config.toml
n_experts = 24
experts_per_token = 2
activation = "swiglu"
routed_scale = 1.0
balance_bias = false
rope_base = 10000.0
init_std_qkv = 0.049
optimizer = "soap_variant"
lr = 0.00492
beta1 = 0.95
beta2 = 0.99
warmup_steps = 200
final_lr_fraction = 0.1
doc_mask = true
Below are experts of layer 6 (counted from 0) of a mixture-of-experts language model. Rows are named router (the router's row for the expert), down (a neuron's output weights, with its number) and show model dimensions 0-127. Each number is 128 + 24 x the weight over its row's rms, rounded and kept within 0 to 255. Numbers have three digits each.
After each expert's rows: a language model's description of what the expert responds to. This comes from a sample of Wikipedia text that the model never trained on.

# expert 3
router:123173158104173177094132137103124164161153147110130118107149117138112118130133136120121130102160122154133150122144097185148152087124144120125128114150101140133123121109152171122103097070147129108157153095109099122144154099102141112130126093124105104120147129113146155168149163129158093156120164145126128081130108111112150160085125112131075157123092119098152063123114102120133139113109
down8:144133132136141150132111133111143117100154150121099129146090144123124121116178085163088119100120115124128148070120149160100118109139158120119091136102132173078119171112146126091156119107146132141132082158159138115140098119148102152091148153135110143138115146097114144184146118115119163068161167118102153098120104154166123145152133144109145148111096135122091101174128096103121119140138
down9:138154158127153154112128145076122108106140150134141161116163094132127124139127096146123121075131155091125121103114140117138120076136178150129124132157126107103156160138152143109118126163102085115099141142108101134117106141190105111103166077149154124103118103128129135140121142159150106142169115125122109130125086080114089151179131111098152139124105120113116132101091119110170168117084
down10:125151156166137121113118103128156135129129093144106093145088080092152107106136183135112117119106132144151121130079124157134139086134097131099134113161158159150141134117190120136084144105108115114109111177135144113128159147108093138124130118138106099143147130138085064152158117088107152111111088139122152095115100156127134106176132126152137144116140096115120110161147095146128151136169
down11:150147184151158116146123152147156131140164101087146139143168113130109134107140157118094102116122133129116128112080138123121142160122120148152117136129151169146130127104155094121097148116207128104135176125154136150089117118138133200133166117122140143116152121168131138114172147102098122146126112092132149159114064147113154133123158098084117124087109112138150130115125111106119106104110
down12:098112142130110117112157121124185158151113158098158163101118112115134164130159106121140100130106108120164121095150100141100129116092133142142138126140162133119099103143122119128156078093117083143138133147151125127111181130132091155125145151125134137095118118059164123141166111131140124129134163156078123111074115109105101114153124158138121149128120153077165140097130163101081132158123
down13:154123130119132172140144130117101087091120139139126126116143117130128169117104108151080154105127129131157130124123109109093134095151150178094118147131099151117129135125141163120158143090130095137084115160141112099149133084134092110146104120166117156126109116142113150101153069085165162156139130112097157098113109155118166141128134151124146161142160072151091114127151151163118165142089
down14:121119114145086121104119119126136108178092092113121120166137117104115133127118123123133099087139105143092129152116076090098121109127114103111101165138154140134132107113151146141197119090114126111139090108167140130154151049113144106122144129140088124140064125130120109138138124130113092156143126181126136085140075115118150133131127112169105133121149127142131159169111110135129137118081
down15:118133102173185143109183141138116160143108151155115103157136136119131148112206097126119159109132125135133121072153149176120146149109118131134126170124142154095062140080103126121148123128138124135123137132133148142177123125125110127128139149112112164140162136097140122143110101171158129120097107129141139143105102119169139094156091133121122104104109145113103073148152139104099105134147
down16:099121124133153148140140127149097138118148135127132112136130143130090114106090122163131168122135075146118101161078140162086131139120130077145141117177142139131188133126173130135130080131130122142134133151130143151155116119134118141165084144134126064163118074142145133128125097121122141110111112167185128105076118150148175120118114113165130121118116137152159171155102115144159145112127
down17:108098142108119150120083136156139164120080109121151113059124186105117167083135108137105151120111112128155141110103127120118146175111141144110157100172118122157131108137129119169128144092133139148132141113140144141139120132126172121127158147129150160137123158103148132123178138137133085140120141138120150074160160160161147134126150186093153144169159128138132157168146137102118120148142
down18:120121120122112117121165140198156115087104146109128168136130134088093104118118158079130155126141088120155151088137094132132107114147158150132124092088153118126136096112102142101100144155117126145117160128146111096145154127125128106118173163126108117129128141076128118103124121173143151191143153108137079192111171141142154137151161113127143117118154149125113132117143094143138161129140
down19:132133173136111118152084146128074139129127105118151111078118130164137128130155137128166110150107162168150086120122156132147144163123123135148161103091100176155163100117104156163121143108152141127130148141060146113144125153149151109084112107102146122088111137122138117151128101149125142101148109091136112137170132081128122128140130126139119117117140090121105113105146135187176085114139
down20:121136106147102131176131135106168144132084145123110177129135125141115138149145096125090204103140157105176159100134152135168127154102139131112117109150154169141127128143152140133131102110110132145113105096101174142126176067096149136193150130154144130143159142129110110117098135138148116117139132119133139101119111097140114138169078147130105096121141116103106111093125142157152149128151
down21:156140097125144112173113110146113141099113100121101125186110098098120116135154144154111177082149078109131124142106084150134168122126103128101111138141131138108104121133132136147103119096108104130177143104146116144169111149111129099120128194135127126128132082097155163101147106156087160098138119151138145125140126154116130130138137124139173175158097162152126138156174141158110127100147
down22:177148116120130104123143119135148102139142130079127094115112106148160080141141106140141145120140117133130115126101115110079119127165168119131145167153114134141069126124146134136186122091117130114120090082198114124137134112141141091120119163128138177128155128107142137110146102139098186085106134110089144146119087140121157138109140161118129144129140162156137103087140113144087150124099
down23:112064151142120095159135112122130122138126160153105131153100085145072169116097123161133157136121134128120109128136096134149146113080126110109116123117104100138125140155129068132150137105104107149125083098192125157147153111125149151062117116151140120116117174104126123130122118128164122142138164151136135126155133113202108143116142093124116124132176155122093163135121156128139138112120
It responds to: Inner syllables of proper names and place names such as ol, el, em, um, plus the digit 2; e.g. Stockholm, Swedish, Humble.

# expert 17
router:096109145122104145107150137121144127153114087174134137123144166105140137157119152127154138145151112125099161142128116155181118108098116070116100141131127130075120088116103094154097142108124115134138101104142114127113153160094136113172134086175092098080114125130138135134130107103136138111092152146117095120132115097170117151163115123144135075133107082135130134139160142089160084097140
down0:139105173085106089118089159105134152081149127128124117111146107185154169133109123087111120077086176111145108130159145145106074089087151106143117132127136113110142130158131154127116139143109116148102142147133141085092156137125169109152104098144102137137095127155113151139118161168126118122111108164145185121152161105127151132121112130142139100125131134088137139139129134172146124136137
down1:143173134146134136120098127121107084126062179164122122137126134167110114127158107068111109105147138126112132098123135072087135113161135101100144142172117113122081157103095151180123127098157168123145131157138107125112116155128139133090123134105171111173128104131131114108132148142104146129110178148129146109135116173119098131119101114114140145101121127101125108065149125130110124134116
down2:108111163163164122152159104158127144146132115141111151097133118123123169130116145157123092138182113124084084114151142135147140139132149140128137100135133092133138128154155139140043156155132121137108147151090165100172142103169165128118128149145147155161113152105099108120143156097117096136134126128097121138065135134084102084147159129126085132142145142099166143107126124131117108142129
down3:116122133172124131094127122156098116130134125151133098161152102151182144085122167130113104136123151130162142163117154099095135127153096108137106095142123130132115121138174171104103135113121134126110130152119145102155088107121148141167091093127137123138094129112132097137128121137118135197194114077132130140137121144105109154131097123117161152131106197153094188127144116111133131109141
down4:150162101130153132081141130134124114125127139122155159125092176110151095142101118147102111097162143163099130136153121133163132098190143132096109155112183105100157163106139139123113094119128135148125128132088098170154134111126103130104153146142164096147140126146124112111115135112142123152084085161097109131158107044121130157126133101119118136152119100154150138159135122142079138128128
down5:138146156135101127097181098120091077107125119133133105141125137109090153095107146156132122163068121138128152172115129130142084141149102103130134115133109111133125132150108088171135125110100076075112130121121141122169158160105097123182115115149134102131151113115102085113128116166148181138114166128130140168141141103131147085124107157115129142111088153147138092111137137143147118122151
down6:123098124134170123132132099138120122143088148093142103162150125154120107128153123109144141162106161168111140134096128180164131129105119162131140120141135115128135127121121089150112144102071124099116147108129137155114118131118141132121154122162178139120099098112143077098146124103106094157165157117143178109101154141101195139119111117131144083135073097151137116124162126102098109124077
down7:091143164098120121112171144127080158137128092093112109194112118113125156118148119136143134126116154146144155111102136105118148164169106133103089110138136132162111136153113110131152096116128132122141103125135154105088131127098111129112135127184128102087138129089090163111141163125148179158161112150158154104171121105159146126109126081131154099151125133158123147111118138134176098132167
down8:100114128161109132147119129102140120147123171102132159162123178096130153113116177126084130140123158145059147153087084090125132171163124129151155104148118127148127145160114106104140096125110111100140121114136137142161143146152133119120101064106145111102132139133129124089086109151154129133093169112129142108102132126154126138130098152146136158121117131135138120095105183113118124192149
down9:080105167081107121142123148116105136125121095114128169127142146074136097131097131121131087112142162137144123148082132128163156139148151112112124164101157141083118108123119107153114094127120120100118093122141136100058122133085118128142108139114134078126121107136112100111119153160116133143134163083159146152116143093117086083121147099133168127129167112145172107100152131114127141123088
down10:160117080136134143148107122131137122115148174098089102119115099127111131127109137104117102130120127164135121100120077104087099108167104109139138158123098116099102136128125145091129102128135103121147095138173129147108123129138149119106090125184137112070151131080136116122125142130120108142087099099134127165179124152151148127136105124120115155152134194078125104130116151162124141123193
down11:139116093155133099156159119139124157102121126121126139150120098138153119104106156122127102144149164098148098122157098094112119134152151118163111094115143134159124152130161189104137123125143091149160131144118112107137113091138152161134125163099127131156136117093105121127141126162130121115151148134101163157106134112103109141080122146129157118129147169127117128116135072176024150101132
down12:148095092145122098154129130137123162161146079105113142108140127119136129114114168101117110073081118146131163137119120116149154164193106121122140124093154131105120150131160141143129123105095148096137133135140125124104154188147132153170127113103148137120091087142140084136113103144142159116174112148154144110092097108130172117169132123173121108163123123128126130180113126123108084111146
down13:133135142106158127117131143130160134091165121126118116143075147129087122108064154131076136092136126132096133124101106149152128114085123142102145122142144144102139130146158102160115121134132147124130130126135082140125121187122153139129108148091110131095130155154109147095127113092142149120133162165123127121173156207097126155149172141118167158133105107139144128090113166162113097108117
down14:157161152167110142123152155124166133135131130098143110143127123121156147092122116111138173167147150098144125129116103128158099114128151166069109164154151127157144109199098147138102117149155110099139115088129116112094129113107119096109151161137127108094124119092104145108108158125136136111155135146144144076116137094122137077118126098135141113155133098167076138099142123181126107148131
down15:126112140060175143119131133111108152096151132104107163126104122144124159115152110102149103118121139138118155128128136128137128130107130145111110124129113175117141185090122109131105111134130134125198167157119112151127121106102095164135164132140165129144133162120115111083155170138135139151133123116093107185133162131158114129131168124154154177140163131182145095157122126126095153136173
It responds to: Table pipes, full stops, paragraph breaks, heading equals signs, and underscores, plus words like than, million, near in lists and tables.

# expert 18
router:096159119155096126098090144123134177104111111128155091172109128119120141125147154146112119164107085089092122134121121146150163124167082132152111094113140116124094097146144152116150114135096120106196155165099135125134161138097127132152169110106123152101161092115156125145144090151143095102134135146124130112143131127159097103098145109130114147135201130086144134126107127122144116149123
down0:132154120129138137136139077164108106168174139108117098123143137098062135098137110117106137092133156153139085143104095134110141121156131139098177111156098168129097101109116138136154119129112135139157154123142118153131130129151114152163150157167198093125136201138134120138129131121128167119133164149149100135153113158130158122155102139146112110129099171149156177122119116132119126140130
down1:075095156118130095161142112134135129100135143146139104091112135114170113123153164140145149151145114086104117118089120129094126135113146131117135100091151100118121102121118129135134124150172142103113142119114113100187120101123110120177128107122159169138094136114168094132104098118144102080087138166149145097163142148100134153161164131090136111138153086119112147126104093148077101120112
down2:119123097163121114105104107170112106113114140148125140124100097095173116104134136101119126129136101147161103132155123139147099147126133054152171158175135148155106138130147103120131142080070127117169181095112162116117109101144160132134171139146106121142119086092135163164121116155117102123147154135132139106151146185105147120093148140119133147111117166104135128134134155104121123141161
down3:148143120153107141077130156143123147189121110122164095158122089110117135102083119174153132149116156112112078125120112085161180145141127119152118127067164101145122168153144140120111153102156114134088109097119144153150143145082103121156147100126138104122128157137124101103134092142165133096148143137111181125164157135148088121107149106115153124129139110119113132115141142088137130139112
down4:096130140152105136091118132102191177110143102110143130145140136109126124068132176128145133121094096139076116162132138122099108125157124166150109107132117135149101102180170128148105157131113129121159144153111152117116127122122141144184128144107106161142136095116138128129123095154109065132102169129163124107167158084161114143132146157122141164105157143118121107136126131116171117144114
down5:120114125088149102126172137155158110125142126149089139092081104096110136096079093134117125159123120116109098105125107176147134115095135133128131113136107147133116126142095147107117108151128150110126115082116136126107088151151097130124134132150106115140113152136146122122057105161113117155128072116090119118121125168111091131115157114163087134123134091155143208136113149105083129124148
down6:103128100113121139108155107135107145088115082127084112152121140116112154079147116086144130130129090079078154123106120119115130083140108121137113125175135154110109148162107138153133111100135122161107120153139160133117137144126153150131126126145149133067168114135123156177109120124142122099109123124133186133132146117153136126136175117163088168149146087173118102114095108120103148117075
down7:132147125082110110115150147141114118123133140153124134101124103073131113122123160150084128106150115136134096126094114146166105139140107119121119142179100108112134166157140105089118129133136142127102102125144143125080125150182116112086172112144159190131122121137120174160097116150138154115109171121176145100149107147178145163091120149131154127129083132118136129124165165148130153086137
down8:150132109170153077183100098132145129130120116146101142149112120136166122139124144126155132136120094115084141129103098152114118138072111148127114162102091132121159081139128139168105129160109145080129177122076147143132131157072134154143108126117185146157126129132117129097160134101132108114124143129142120109128131144178148155086136153077077137121135131152149108130124146124117088133119
down9:173125137128123139112108090102152113154130127152100117098110142103145130143099150132098107137134171133159117100167084131101174091105109120126127156169155108132098140111112133115108150128149128121120093151130171078079119126150102105086121168112136123142127150143120160168144129149122104156138138123138153154074156160108130129109161135142086093083159079112116169110142119112141168139129
down10:120139116137083148145138138160124115105159138090142105149152140146120105138153094139120135173170110120140091109132136139149167123140106170123092121119110167133124111166132154139123131166134104145134125125144074143117115152118121145128135094101142156109105104146154140057133138107168153096098086143108121075116104083155106127167161158133162113154157111120139090150175122111132168145121
down11:136150107192140133119107150132131147145096137103128158187108122169185139156175144151086131120144110123120149113116093142154104105112083146156119157125126162110107164119140124120118100097119129159142154130122120115176109164163128120169148109125110134121125116106140081163078113107132154125129150082137124106103123165109133133135131132130161115167134085122119105171112115111074148116120
down12:098115137112109100102200081126143148070114116146126130144137105146167125123135134162184156099105106119145131115158118150171119096105073190128129135126136136112095137131151123111111098094127162120163115131149131118097168170129155114111142138105119134131133165095135113121162138111106157196141102121115133099141153104137126094171157123109120164120125144128156121128123141156137128118119
down13:109122136131090127112139145136119121121147143168064158111141138114094123078096149099113110092131145100138096128092155130104125177076172120095157130128126103135119119098142111141074110112134114117105128177135165120129081111150115124179102109128139118145123125096134102097149130139128084132091089105124157117164116130090128135103116113168135119118128178115137084158124147130144124100159
down14:117128128160171142128128111125151074158158080156157130076158120084163114147137141179153110128095140118125169092156104140166094138152142126116104115156165112091151121129099163119102125146121119132118133134150109104123115171142142103115142166105137138136160147113131144174153137140150145096138114110133146162123102163081147161133080107112109163104109136116139150110145118103082114129151
down15:130138163089134092094151112120120132140113168095131124146152145096124147157124121191152136115142128116118147117149108125121153147133132148131103137095115117151105091143129090144123111110138108129108094149088146171129126115139115091116116116164145161083146114081128157136160091142131129145174094136150153116102128104094161094100149061151073124111106125141099163101106120091110112101148
It responds to: Structural punctuation such as heading markers ===, table pipes, opening parentheses and quotation marks in lists and tables.

# expert 22
router:143130149129095122116109134130157110122156159147124111121120166147121135157124093151124154108125146148111136140113142146147148154091138128163128120118084135135149126107105116129106145094166161159115155105167153108127126079128102103155125166103179172152124153176117156108111150137138135087113067169124122092106097160087142140137142072117109118116142144119105117179156132118116075104103
down0:171141084134120158143104114135148149124105169133088117089110148140117139103206116141159167141120117117169119102134134101136119157142142136097164142097144127140167116147138177096135126163119116123123139147141147127081160149120118067116084130113125134106147103154124118133131148097189126142144100139134139173097109126110124103116140104127116117105166122154090130148122113154110154167168
down1:122103078115099156076131148141159163145144106124155155135152120138162130107101111157103096168112143134119140108158175118133122145187129109161168140141137139117122146118107119092133132103127113114122118106173143113130105099143104107115118108142103125141121095164114177121135117131116107135089120141164121125144103127099116124140207108120167088170098114132130174173172116126148138113140
down2:120128163111121160146114165123130140102104156129124155059094143124145137132095104137145083151136121164145150118113125125163116115132139105114113092131101134137121103132085150126156088131153140124135096083138122106129113097105128180082139167129124093148138140133103158127110098117124132130098103137127132161122159129087104156144122152103178148157132115103153129163184159201118146149120
down3:133130111107120118118123075146141119134148172072105138117091173096123132140120102107079100128100127145136123143093145112168112151184134102126112102129101125179133110127120118119137115110114121140154093117186124149114092098119149106115105127124101147146113109103109101160090150085144152134162126142105123132142112122088120099113123131182117139114112154084158140137180089117122089100147
down4:123092103115132110121087159145148070117152147154165140092104114117181128102136154125171090106131098128149133122183159085120114108103097163109139125161114137100106158109118150083153146103154123162130155133123121146105119113142096126108120136111110162113108121118172152164095141135134162119115135118177152110146081148173124139134125100125130134124072151152084121121143133127124121095125
down5:145073112128130115090141162155136090103132125114151069120105129128101118149131112095128149161109107117103141142173134116146169118091151129127112137156139114125155081091139128117121147139114117130130085148148117128140086113101130130151119118136099151152105176120128097159107192143144095112145101107091149106160058127121122120154080133140116128103126112125106148138119144096191113140114
down6:135176122122093100135115089083161112144115091087162113143091139140103108108131133122138137124123115138124128164128120112114153125142117145105139146111160104136108167166111152071121130106128110112120136125141106166097115113118149109139143155145086115108127157113158174136147157099098151127133113137140105133162095111063113105097165085118147114111170113104121150082059159118149129124138
down7:088119099104131147143108117142174142131126091102115165133160117110122122127134089145116122129120180134166135200058106121099081108134123127093117174120105093141133100093151059177084123129119122150157144129113108111126113138115123137164105111140133125111122167151106103101171135128145104133138123095167123133096139164136127118114158155143111105135125150117136143144106090123130151126123
down8:177135183099118100129135188122131169089083172118092149117126129084117149091103167135125155114180161157102138133127142162110130123124116123142124142143103132154151136106129126121110135148153160153092139111160134146146122116146108125116106087145168129143139108120136129092138141106107127098109105104167115122146151131099122140129114085130119141142089123112095127146086148214125125143124
down9:128153122145108153091112097137121114124134110140138134125137102110142203102176126181134108142100140120135133144126158139121082152117101131157139117132104154131108100106146155090132108148136120097109133124111114113164129151129157156148111087142150124108134092149118115136119059082115139142133128125145167129100131150115138135162128150101211171151106148116171129106113092097127143148165
down10:149133137149136068087112114081164117127128117124110085133119160127106128151106119098139152136172124127124133127147137125104138159118163119140083139183166126115140131135121103124121112094163104081125152114097141121096159185149136130160157165106111154108105101125120152139150129150134110155111117153149137148165105121136136169124119163111134113132079153139119136171117072091122075112111
down11:158128146103109161147111128129170138140151109144142107112149127152147114098154127128148148151131129146132106132116123157111124118086116129152135110101115130120133079110118134150141151105097159140092132135193156120159127107094101140151148114175171097133166128137130109158108155117121123116155139149132119067151126164067147131111168100120105151124141100146119133091131141142229129137133
down12:116116122087128146141052110116107183136119168172115109077128142136143125107124134128120168131137144134088148139124098136117117097171111141164125160109132118129155130082129124113137142112101118179138141117123158095130139132133116176119127137111132124164103174113110142131105123067120149149149117132174118103145107162157143151142085154103156090168101109124128139143122156126119146120075
down13:104170158132134133158148146127139122171182105114140132114103116125095138150131140120110064113111158085109137115144137098101113115143132109143106155143128087137128141150107104118106163154106135107139091112091137115131134116120124139129138148138080099123130037150153083170134145139095130138155128095159137110106159108170146113113137086134105129135147146115088106090118150143163159140151
down14:124135152160095122103121131109117157112082123167121140093140140150119164080130145165129139111108158125104085105142142123166083092120162130124145143128120190116152135116159191133115148137133109164126062116125127131118129148120102112139139119107174111113151161151151190136166154133110140161112137150133121153112145091153129116113115175143101124126138141101130132134130145135116076106087
down15:122111133102117091078129117151120141150119127131141111130093102111143095102146145099120068150117144110165115126160130140084136144144130109124095112134146091154121150071158134135155115138145135138187134096172098152076124152127157117106144111134108145110117158112138109124155109131132162107100143138093087121100115095124144154147140130144117111087116139119109108110151143155218155113140
It responds to: Digits inside years and numbers like 1990, and sentence-final periods or heading closers followed by blank lines.

# expert 2
router:082089110150146091145107142108144130147081144112093135097155129158139172102121105106144173107129087170171141165143093106145121129105133160088117102088132145127156136149112109112117154144113138168088131131076143103110109098135108119115111123114130123113151110099126105131132147073130129155092123124097092108108124135167113082120119148077109132155132133093117097124138097154131136112097
down0:132168166142104163104140101141067142112111120173102100105188116088124131138098165127130138114102182127118153135116183170121114131149129093147141137117131099145119165131101148129141138131133133146139098116171119149130130123145103138099119119183099095167124116159169153160123090118163106127125166091143123116133139111148105137158119126143134113109111143121114140146125135111051125133149
down1:155128150123128100183160120101147094135149131083126115113141173147126135151073150140178161079143145139138151104114147112165128154138134159119135125148147125126158106081119174186158128126153104106116142141137116097109144118092108136118135112092130114138123134136130134114085127151072105123125108140138160161102131145136124147122066138105112109138172134083146120101121135124143074102126
down2:098126121144148132147099123165133079091090125146094089163088114182143110160113121126113157117099144146132142165106137155119125131130133155123132116098171114150131104138154169160117131141114130142105120140122130096088130148158148141106110126127134127109189130111095116108120141096167135148156086105135094139087141156132097120112142141099113141130079097113129077094128092161077098139139
down3:147136098130135122105115158125141135123137166082109136096137111110117143107142137137118102129116126158131142165114080122132135158120155131127136164117089075154156145105097152134121132148134187138134172155127112092134115082152086133074137089120128140185100094130140096110142134155103094153146128088164121121144150137148134143138128149066138134165114162107120132160150138132116149148071
down4:135133044154148119146105134092166123132126111067121131113165107099132111181126103136130122119146086149155118153137110147107132142153134130133141115113135107121119127079106101147045162147139146127119159098144148181129160142122115183117163145116117131113141109137119127146155124084089111147122107118139123131093162162129139123180094129127117143124110141092117094137145119140128102131127
down5:114096084170148087123141160139127119161136106097134079130087114135144121082088139138112115125166127084092126125111115065139130106108119153126112144124146125130140095103120140148098117133115147148097077130101137109099093121162140115097124148106094123146085111153109087141118106129124098163146177099119114161096145113140144161125080121086152111135132177114147119117127156115128161121133
down6:072112086089135136140172132128137134153149127126121133157130115161132133143094151155088084114087145161139158155112129113131142123143172122085164162133110126153137113111164143150141099185102140126135123081108081091144136122117145118143096137145175158131139112165115159130150137178134114115137127097097152123110156109124151146109128164134092148122145144085122123114150116187154114146122
down7:154125141147178129127136114125135157139124120107156132131067165170131144162107129131153137135113134075089148122134119142136169125161137112131131107127149096092103167168106184101147167125125118108149112120133142153141127143161190120089107141101130122132111156127121161142130131121150155181072164162142168161124098130103093146099139122107132131097111135072127139122126144125122152158142
down8:144154134142143156096184140120068104123149118151155162145111136106149158091126165105135085176126144143101162115138126143080150103152126118126129126132125108147126176109165111119139132123099116134153102111139136107087132097115161153157088165115136120083164135141147128125127101144124153155163147143109101097135154083151112108137142153143092135124120150102075172147157111161143114115114
down9:114115125130156134138144102130132103137097138110110094141118134135099130109122150150179137106130136129085120132139133133128131121077126138167144167120151069114145074110142129173116101139109149110157109108083171129119154092092067133141115132131140180132145104130114141114100136123137122147096123131184149153089172137124126156134110107109120114112117095136131124158143176155145073118070
down10:139184151112164144114132139076102106109142130136136133157100137096136155120101172138123126162141140079099159148152185083133119139086150110086149166123158099156185110101124129145130128115160148126148140099113146177121149074134148123151126128142119120133139141113131130085131164102147121141103126080157145123113116172131127133101135176145139126113113073121105110119132115122123099142135
down11:102138139185103148130083183138161125106139134114097119139155152136142140133097164119138195141140088144122160133132103163154113123131130140091145142151128115137133162155104109100089155116130156163101118139140158067123135131130127118144136157111132150123121108114159118117139109117123121125102144095115129144149169113148106155112090118152122156146151138162138093127145064122208105126135
down12:103115092105153148104092097146152097112095129088152152141127185112109119101112157125181099127113140149142083097124162117144106184146093119154124157143149145140126113135115122142184103164101142102140149122139094132134115121114150143170115110134149141130127147129111122076155113146084158134087119119114114128115076102124099107100105139123180165160159117111134144096149139147133137124127
down13:089110156175090072091102120134092121120104174131176165111086125119121130108156144120120134152134146175135105107123120136119161109163126144114127122158138149167127152153149132145151169139145109130121157124129121200135086139091092156165104124154141113103119087161134110141131113137114132154118155136090119090101137136111129121155161107151110120144146111087136112158101121113114143083123
down14:093122118062121099141140100160127100098125128121132132121116118099080132115158132123140159130155082146100120145119155090089153183084115153128169142166142141177139120144126083149118141098126153098113151093141106099110135120100103116101150128078133107115142149134100138078120134151088134141111122169139135118126129123167119103110156105099122133150117123123159108138091110080093118156121
down15:152124141118111151143126115125130089137146105172122132101088105114127118167101139117114132130149136099120165121155117154108117119135142135151107091099178114101142129134117134114145096118140094163157125119098154136143132111166138122120182169143157142135185117123097181076133150114120156124158179166121133145167175145180150134122104097081116134137135096123112125126124130173140129166159
It responds to: Field names and punctuation in infobox lists and coordinates after a line-start dash, such as Country, Length, Coordinates, and degree marks.

# expert 12
router:163147129150147145117155114106134181095152102128164165130121111103133110126073116115140113155151165123130113109135114107145145137143108137124118140071138144094120124174094119110168177128116101122148134177169142106144138067123146079150175111119098135172120113075076134119096125101107144112158097137105130150111109119132124108141096121132129125136076126130126118114137090131125114100126
down1:156144136154123114152132115134115105123120186112093132158159105105068125126100075113144153162109122115169098115113149102131153142118150090140098146108129078123118113149119099132172136122129144140120070155108119106125101134118122114125162148153120150151113152117143168123125104115166091076127169102112127119166123163127136145129145142175123165148131130132122097168121067110098147133123
down2:113103122132122110127159084102163145157131158134159131110149151097132168109141066098131157099122137105161123083140109116096132097107137111129135133130135097119145148167098149118103118142111095126100106100130132152110181135137105151133109099118111139163128132110154115132125104073148137136154140170147142120140133134132141124169109180146171141081123105059163116126159144110084157111124
down3:105104126170173091133106160128158096117147111146170157126127129121159156130146107162116125096133156133102103150137112146120112125145166104102127177131136109141108149114104093129164110103143103119129118120167140091148127084121099114139112129118098123169109160157169104158145096166121156133178111089106136128113122112103153106132158133106113168088132134079114101170097130084109126124153
down4:101101164084148129153139162129169094122119167119118164154124083120143108119090071119147136126133095111096110099109154150153117148154131145148142128109139140115119162132137152103101073163151144098136103102148128121132121140152102089163143111161152078128119104093105161142120146136072121135119101128143112142156149128111086113092147131143099152133177156120128101095102130104157107140134
down5:106093092133134120167137149136128122146177141137132149121160116113123088092111132138139164151125144130113102170149130139122126109157077121151132158105153142143136118121131093079093127110165150109144144078173107132130132090163129115126099125105118133117079112121112144137137123108160062110160108144158053117155118119142086161126141145132127156122131110100133144107180099147136150139102
down6:129115116075128102117149187122157137073096190140116125123159118127127119110167102123106112147137118137138100124141110129123176156104109122154100097210112123150140148081134107158092088106142093121125132126142157153144144134157129164118164166104149119135118102116096098109091157074127119137116137124144093136141101144157129144108142116127142134127136150116101132107154114137126164119094
down7:090116119132138132103094162143138144124136115128143145162127151107091096187127106142105072093083137178160150113108123113128091150108116121162097151123126079165144105119150101105199156131131150104139115139112157114096128061103084111113116143133128111114146139151136143142136141063124099120090148109156129158125139142118111086127125110132146127124134121146145112139174131125118129124111
down8:135124130082122140119112139112159098126103112151098107163137124133120141156118111092108142132102108148129144145130166141107115140158122193136133099130120125184103121118138122110111087114114154149110133121101106139114169135103132168140113074095116134125123128111119134137149104138135167194092132090124148148155102176108148161160137111088125113108135129106132206091144150156133120113080
down9:134118180101139083115125105149130138114137177121124121140117147110123134135119137116161122078136116102142152115171114140120115122093140165117116100126136131119092122120135126118089105121116114120130134133076100132152092110131108141138142166106097168089170113115161122114144070173106116142148105133121124140097138135117120176118087158092117132190087127100134182116130120134083181119151
down10:128090154102098101101110130146129154184117182142158143165147145133124162140130118115132121080146150129151174139125145154132124136147158150128119143074172174135183150119152141126126169141130120127103107165127133111113116173173123159107117133156119133162124118111093132109166147144129114127098184182151102161120147148135145114093160116108128144130127130069138118134145123110109139147132
down11:127137140153085102133107143088107129137180124133132115140124130122167095095126110146165136134123144158102130172174120122116172089118140129104137130132119115143126121124095154133145071100136111126110105085075170119099150134130149097161122161164133106135155163081098174148142163125109142178157102159159105132126099135131132149139101134154129129101177132126109143107118135111111077116134
down12:161130123134143095155162093097139150129122150098106117150098148136108068135115137160131076137110161112146121109136161151126149140134151121125128153163128089144139140126108135152150171146147140114098107128086128127153121170117157155107100136101184086115110137127144131155177171117160167106141122146151130135133142122124122125105119105112094107139167075096110133110165096129135077163097
down13:125165088116133123133114122133141089108130121131090089130085136131115121112124151124173102125133132113114131108151104136120126136137116086123132173105147160092139147123166120144145149072126101152115097137189128118122119148157086167158094110117154126180111153110111138098117149151139129150131149126138155091170138138073106136151141159140123102146193095121098130090157139138139079136149
down14:121150124076135135134145163132110132124137128145146082166122121146131112136110111148142121136118127099144074120139162119151100110120070131119100106116142116136152119173166146106107119142155105164086119130058114101105144115134133102166150141143127117101155098094101154116124130124125106136119121104090101152140125069131120127092099111165120148119152146101142128118071138203164136116133
down15:086079148144184099135093109160153174160105122137118107171101093114085079135126122156148155131108106151081110095122131135150136101151130118148097137143151131136135140110088135162047137125152155120171100125129112143128114120093148131110175109123141119128104114149134147118111141138121147113088153123172137124126117157120106127105135122124110103130131161112134108155139140179100124093108
down16:068145130173112135116127144144135109109163152157119105100169116122112127152159132161174129125084114121152082105138120133173115112111171143166148103114123116103148128114110099119110107108146123135134118131181130118161116134129097143153152146110100099103134134150149148119158141166135174120090139121124155154151137070139126101089097128104169164101109158133104107120121134147193119136141
It responds to: First syllable piece of a longer word or name, such as per-, con-, Al-, Mar-, Mont-, often after the or of.